From a checkpoint of a small mixture-of-experts model trained on Wikipedia.
Size: 14 layers, vocabulary 27858, 68.1M parameters.
Training: a variant of SOAP for the experts, 783M tokens.
Below are experts of layer 10 (counted from 0) of a mixture-of-experts language model. Rows are named router (the router's row for the expert), gate (a neuron's input weights, with its number), up (a neuron's input weights, with its number) and show model dimensions 0-255. Each number is 128 + 32 x the weight over its row's rms, rounded and kept within 0 to 255.
Before each expert's rows: "mostly gets" lists some tokens that are sent to it at least half of the time. This comes from a sample of Wikipedia text that the model never trained on.

# expert 255
mostly gets: "took ", "provide ", "gave ", "take ", "without ", "received "
router [140 168 127 109 133 120 190 146 106  97 143  70  84 138 209 109  86  79 159 145 198 134 101 136 186  99  89 107 130  82 129 126 138 142  55 102 105 156 146  72  72  92 126 127 132  92 113  93 117 105 113 147 143 163 157 169 178 204 130 118  97  87 150  98  90 134  89  99 185 149 152 134 143  87  62 131 159 146 205  79 161 203  81 117  99 113 119  78  90  91 136 102  97 111 110 137 104  54 170  86 151 149 131 119 136 137 162 165 141 106  98 120  95 147 120 127 108 154  96 107 117 151 137 128 111 137  81 129 166  93  97 143 120 154 107 109 169 182 107 157 109 127 163 137 136 104 159 150 138 150 205 118 165 101 171 178  60 177 128 152 131 142 141  57 129 117  80 137  83  94 154 103 129  98 173 115 134 112 134 131 127 154 167 101 181  99  84 177 132 107 145 115 159 146  66 126 147 123 115 138 136 165 176 119  97 174 100 108 139 136 100 188 127 129 129 108  99  72 177 104 112 145 160 127 158 106  87  94 135 165 167 175  92 115 126  96  82 146 142 139 119  98 193  86 130 130 150 154 122 135 118 109  81 139 184  77]
gate0 [134  52  90 183  72 135 115 175 138 151 189 118  84 202 121 109  85  76 149 167 155 108 148 123 143 129 138  57 137 141 162 139 135  89 198  79 156  90 138 131  94  90  74  34 167 123 111 112 147 124 117 190 170 147 109  90 164 174 136 106 151 136  91 129 148 115 157 160 144 119 149 143 120  68 151 101 172 120 155 166 172 110 136 117 137 176  66 144 172 138 109 150 171 124  53 141 170  94 131 125 145 103  89 161 112 150 124 105 134  88  88 119 105 125  77 147 138 196 128 147  77 110 142 122 108 155 105 106 139 122 165 161 118 198 102  93 150 153  65 122  74 120  98 123 118  82 147 168 152 147 118 114 122 123  96  96 145 136 152 116  91  94 126 140 127  91 100 133 151 101 172  88 127 124 180 131 198 199 161 124 116 173  90 123 145 122 117 156 107  83 173  85 142  86  97 103 118  84 145 137 112 112 141 112 108 144 176 148 111  76 141 171 143 143 165  73 113  64 157  86 163 135 158 164 131 147 122 114 157 173 190  86 134 108  96  83 149  98  96 206 105 143 107 128 158 147 129 154 160 107 117 110 140  88 131 121]
up0 [115 115 166 126 121 101 175 110 145 135  64 146 138 136 148  82 134 135 167 112 114 125  98 133 117 128 131 112 113  89 153 179 130 100 101 130 150  71  99 150 182  96  98 111 130 201 109 107 139  49  75  59 173  96 132 185 144 107 110 171 110 130 141 125 136 111 129 151  90 108 141 125 174 150 158  60 106 118 125 158 193 142 128 125 129 104 121 131 215 122 127 122 127  39 129  81 136  93 158 171 119 168 122 101 174  73  67 113 101 149 157  64 107 114 153  88 148 154 137 119  98  75 166 145 148 132 123 139 178 149 162 142 116 147 159 148 145 153 151 150  88 159 103  81  86 155  93 128 119 128 171  65 112 114 107 112 113 112 114 139 173 144 192 144 190 210 169  74 153 166 148  98  69 142  96  89 142 150 163  58 147 116 108 114  75 206 112 124 156 133 118  92 201 145 102 118 124 146  90 166 157 126 124 132 131 128 151 102 143 156 112 107  91 182 150 107 150 132 211  85 147 101 148 150 148 152 109 177  49 158  83 115 161 159 106 139 108 108 132 142 127 130  88 112  74 133 125  99 181 146 123 127 158 114 123 151]

# expert 116
mostly gets: "returned ", "worked ", "moved ", "graduated ", "participated ", "competed "
router [115 190 134 123  99  91 109 128  81 126 123  83  89 199 172 105 103 107 124 193 154 122 152 152 209 189  99 129  97 106 141 152 137 102 109 100  44 139 141  96  75 125 120  96 135 132  58 103 118 118  93 137  94 149  90 138 154 200 113 113 105 112 148  89 123 123 125  96 185 156 137 128 159 122 132  91 151 134 155 117 137 137  96 142 112 157 127 118 104 154 123 161 139 127  97 163 139  88 154 127 113 174 129 102 110 127 174 152 151 100  78 105 113  89  80 154 102 136  94 128  89 150 142 113 119 135  67 117 169 108 116 169  94 109 115 127 177 163  95 132  35 139 163 177  99  70 156 148  57 130 167 134 153 102 181 209  70 181 152 126 112 109 114  67 119 141  93 136 111  51 137  97 167 104 206 115 109 104 129 137 133  91 106  78 140 116  76 155 140  79 155 103 163 161 110 119 184 104 141 110 106 138 181 161 100 149 157 117 164 142 129 154 125  73  90  64 129  71 149 114 128 187 166 118 140 124 108 114 139 129 170 156 136  87 125 110  82 164 142 127 178 139 152 104 170 147 148 163  99 107 109  88  54 112 136 107]
gate0 [142 121 111 159 142 131 107 105 138 152 120 102  89 135 157  87 145 127 121 173 153 148 117 139 124 144 106  63  96  58 125 192 106 161 111 104 138 153  86 106  98 133 185  92 139 170 143 128  97 169  75 217  93  95 132 104 171 165 165 152 113  93 163 139 143 111 214 148 178 108  86  50 115 154 128 165 210 140 151 177 115 116 132 121 117 136 116  92  76 118 131 123 143 174 181 189 160 124 119  91 104 169 126  69  68  94 146 123 106 106 108 118 116  87  88 110 107  97 158 103 167 103 218 131 109 124  97 111 127 100 111 120 108 124  93 184 127  86 150 148 125 178 118 116 167  81 121 154  97  97 137 138 121 160 110 113 130  66 134  84 122 180  94  82 134 151 120  68 141  54  83  77 129 110 174  98 122  92 148 137  80 145 134 175  84 156 110 130 129 108 121 192 146 127 134 110 152  93 107  77 188 108 145 119  95 143 161 139 143 131 146 124 180  96  66 107 100  57 116 136 126 160 110 181  97 129 118 128 154 133 110 123 129 156 129 143 141 148 127 120 182 173 126 198 160 117 134 160 162 107 162 118 164 105  57 128]
up0 [158 147 170 130 149 153 114 120 136  95 158 163 103  94 117 162 114 151 191 145 164 163 159  93 123 103 155  65 146 147 179 153 114 163 106 143 149  44 157  68 101 139 112  94 134 109 129 117 118 148  89 137 141  75  93  93 127 139 100 171 148  70  62 117 185  61 138  71 128 122 135  99  81 105 143 127 118  97 129 111 110 106 178 155 106 123 126 115 128 128  80 125 113 119 185 143 100 108 166  78 125  95 128 156 151 104 108 100 120  93 153 139 145 136 143 143 111 136 159 167 123 150 122 124  91  74 141  78 119 126 106 145  73  65 107 117 164 113 128 107 152 100  44 116 184 185 132 145 158 169 127 154 119 172 144  94 178 135 121 115 107 185 118 224 160 125 167 110 140  87 160 124 139 126 127  63 152 123  88 114  78 116 155 163 101  88 135  87 144 147 172 131  81 125  85  90 122 192 117 152 120  77 143 113 172 116 141 165 145 100 107 117 134 125 148 113  75 125 145  87 117 136 112 164 129 138 155 221  79  68  54 181 199 167 101 137 108 100 170 174  99 166  86 114 155 157 107 110 161 103 139 106 152  65 137 137]

# expert 224
mostly gets: "Ni", "www", "Me", "Op", "Pra", "In"
router [137 155 138 102  53 113 106 152 113 178 158 110 132 120 161 164  31  78  63 132 190 142 152  97 154 125 124  92 133 112 140 169 153 151 121 123  87 122 138 133 155  94  92 140 119 150  87 153 103 141 100 141  63 148 149 179 152 154 128 132 125 129 142  37 135 126 126 115 158  94 159 133 156  98 132  84 175  99 139 130 173 168 104 166  91 127  96  79 112 130  87 165 116 132  58 135 136 100 103  66 118 176 156 149 159 142 138 197 131 104 111 150 111 141 110 155  82 148 147 117 123 190 170  91 120 105 100 148 147 102 132 153 122 182 173 199 169 116 108 133 124 119 160 134 111  77 147  89 118 122 154 140 154 135 132 171  97 168 145 166 115 150 105  58 135 156 132 169 127 131 121 182  80 139 160  62  97  86 189 111  76  95 128 145 125 109  69 120 143 119 166  85 161 118  85 128 117  91 150 114 113 118 150  77 142 133 105 136 186 116  84 196 129 140 127  52 114  99 117 107  87 156 167  68 143  96 179 115 141  95 161 130 114  37 128  99  91 101 147  73 138 108 125 165 142 158  65 106 105 115 142  92 128 117 150  72]
gate0 [182 111 176 205  98 157 130 115 105 105 130 148 124 118 147 135 100 165 101 159 178 136 168 129 134  98 103 107 117 126 130 121  56 129 121 109 146  82 156  72 159 119 154 125 177 127 101  80 136  97 150 104 126 139 152 152  87 115 106  88 121 115 135 138 155  84  84  79 160 138  95  74 123  83  88 167  79 146 146  85 179 106  76 157 141 167 145 135 110 106 122 113 182  42 129 187 137  84  80 103 150 215 143 128 155 106  83 109 151  93  94 136 116 116 164 138 120  97 132 203 108 126 147 100 196  67 132  89 134 134 162 106 156 124  93 114 147 158 147 161 116 116 148 147 164 141  98 141 108  93 162 198 142 222  98 160 127 132 162 155 116 125  79 137 173 124 158 177  78 124  91 174  82  79 180  87 122 128  96 125  95 105 182 154 163 120  99 102 153 103  95 144 141  91 118  89 162 103 157 165 182 104 162 114 128 103 117 141 192 111 156 167 118 121 130  62 122 149 137  62 149 111 162 164 134 108 151 111 144 121 143 116 116  93 175 121 139 116 170  88 102  68  91 148  86 100  83 113 164 134 120 158  77  79 126 145]
up0 [121 114  68 112 178  86 135 153 154 143 110 158 148 110  98 118 164 112 177 168 135 163 132 146 103 125 132 158  78 138 119 140  91 144  93 191 119 140 145 143 134 124 108 154 140  82 133 113 125 164 161  76 169 149 127 168 129 142 129 174 138 110 118 138 151 116  77 162  92  89 127 172 128 113 147 104 120 145 150 131  79 101  82 138 137  60 101 108 155 100 119 121 105 160 163 125  70 130 193  87 122 142 109 124 164 117  99 143 131 108 130 143 158 164 112 111 139  99 158  86 140  91  90 156  75 132  84 130 137 135 113 102 102  74 107 105 119 176 201 142 121  88 121 119 171 185 146 169 145 100 126 118 153 106 159  66 123 113 120 152  98  41 111 102 170  92 128  51 114 105  93 121 209 124  70 147 132 137 160 171 118 118 103  77 183  69 136 173  73 154  92  55 120 150 121 132  96 115  82 134  94 152 105 136 139 137 143 154 172  88 105  85 109  65 142 212 166  98 129  83  76 173  97 208 125 146 112 164  93 106 145 123 181 161 136 171 159 214 151 126 138 170 113 120 159 147 173 188 100 153 131 153 156 115 108 157]

# expert 64
mostly gets: "located ", "appears ", "appear ", "occurred ", "appeared ", "participated "
router [106 158 136 103 111 147 117 125  61 149 184 145  86 181 180 138 117 123  89 189 169 124 199 121 195 160 123  92 120 126 161 120 105 119  33 145  78 153 136 136 154 125 160  78 117 135  60 141  69 137  91 176 137 153 135 191 168 138  89 102 104 111 101  60 130  82  88 104 183 152 130 160 203 131 111 122 133 138 115 132 168 122 104 132 100 137  88 138  63 130 152 153 113  76 106 150 131 128 122  92 132 164 138  95 104 137 123 183 120 134  93 135 108 165 130 173  70 125 142 136 166 151 162 127  99 138  64 105 143 106  75 133  77 122 104  95 147 152 113 135  85  64 118 144  80 113 121 116 143  97 182  90 165 164 148 132 109 173 156 136 103 137 133  90 106 168 114 142  81  98 101 157  89 111 191 111  99  72 139 123 145  75  98 106 160 111  75 143 151 103 154 158 184 159  64 123 143  75  94 173 117 132 188 142 118 140 145  98  95 140  82 158  84 117 115 118 160  80 113 143 117 161 186 136 161 166 106  54 151 147 163 135 112  83 114 123  71 140 124 127 105  90 134 176 145 136 105 119 150  98 125 114  89 142 185 104]
gate0 [145 128 156 156 131  54 179 162 126 112 111 121  54 176 143  61  97 159  70 165  70 128 136 194 148 131 151 139 197  87  62 157 129 126 145 189 138 120 116 125  99 131 120 126 125 122 105 133 134 153 144 105 108  89 134 170 167 108  92 130 187  74 149 105 155  98 162 110 134 139 163 108  85 149 141 111 140 124 136 133 115 178 147 103  76 137 150 106 163 111 156 125 137 129 124  90 120 132  80 176  93 118 144  71  85 112 146 155 128 147 116 131 112 131 118 193  86 174  90 103 108 142 106 110  67  89 174 143 140 109 177 169 145 115 134  56 135 123 123 101 123  65 129 121 150 168 164  99 120 117 128  19 168  74 182 121 147 167 166 172 130 177 132 123 115 138 165  80 161 158 186  83 121  64 149 164  84  83 120 162 134 169 118  78 138 151 109  84 105 150 144 116 156  40 152  82 144  93 162 146  93  88 101 124 131 146 133 172  98 192 124  84 160 101 130 118 127 125 152 178 134 177 154 121  77 183 113 131 100 140 101 147 104  94 132 102 130 139 104 151  99 133 100 126 119 124 148 192 142 144 154  85 115  88  96  98]
up0 [152 117 100 125 123 164 137  58  83 100  78 152 106 155 218 106 128 169  78 134 160 109  94 141 126 145 114 143 143 132 140 132 135 167  86 145 130  84 132 154 100 138 116  88 148 106 124  96 115 139 160 124 104 153 122 142 123 121 121 156 102 120 120 115 130 166 203 169 159 158 118 177 114 116  35 137 199 112 169 124 161 141 178  94  88 144  93 138  86  92 141 149 129 139 115 123 120  31 145 136  81 145 117  82  76 142 124 108 106 126 108 122 136 182 139 127 170  94 126 100 123 132 110 110 187 136 116 113 179 151  97 175  77 147  76 146 111  97 129 109 125  79 148 152 164 120  61 140 131 117 122 145 140 137  83 152 128 134 121 232 164 120 153  55 147 155 101 126 115 107 194 101  95 100 165 145  73 135 186 151 125 154 143 121 162  81  89 108 114 176  93 124 119 166 148 140 120 104 130 161 145 121 164 179 124 150 175 116 154 156 116 101  69  98 199 121 122  97 128 144 134  98 121 146  41 123 164 167 103 111 121 180  67 149 146  62 120 186 112 151  80 128 211 100  71 113 183 134 101 116 142 122  98 130 121 127]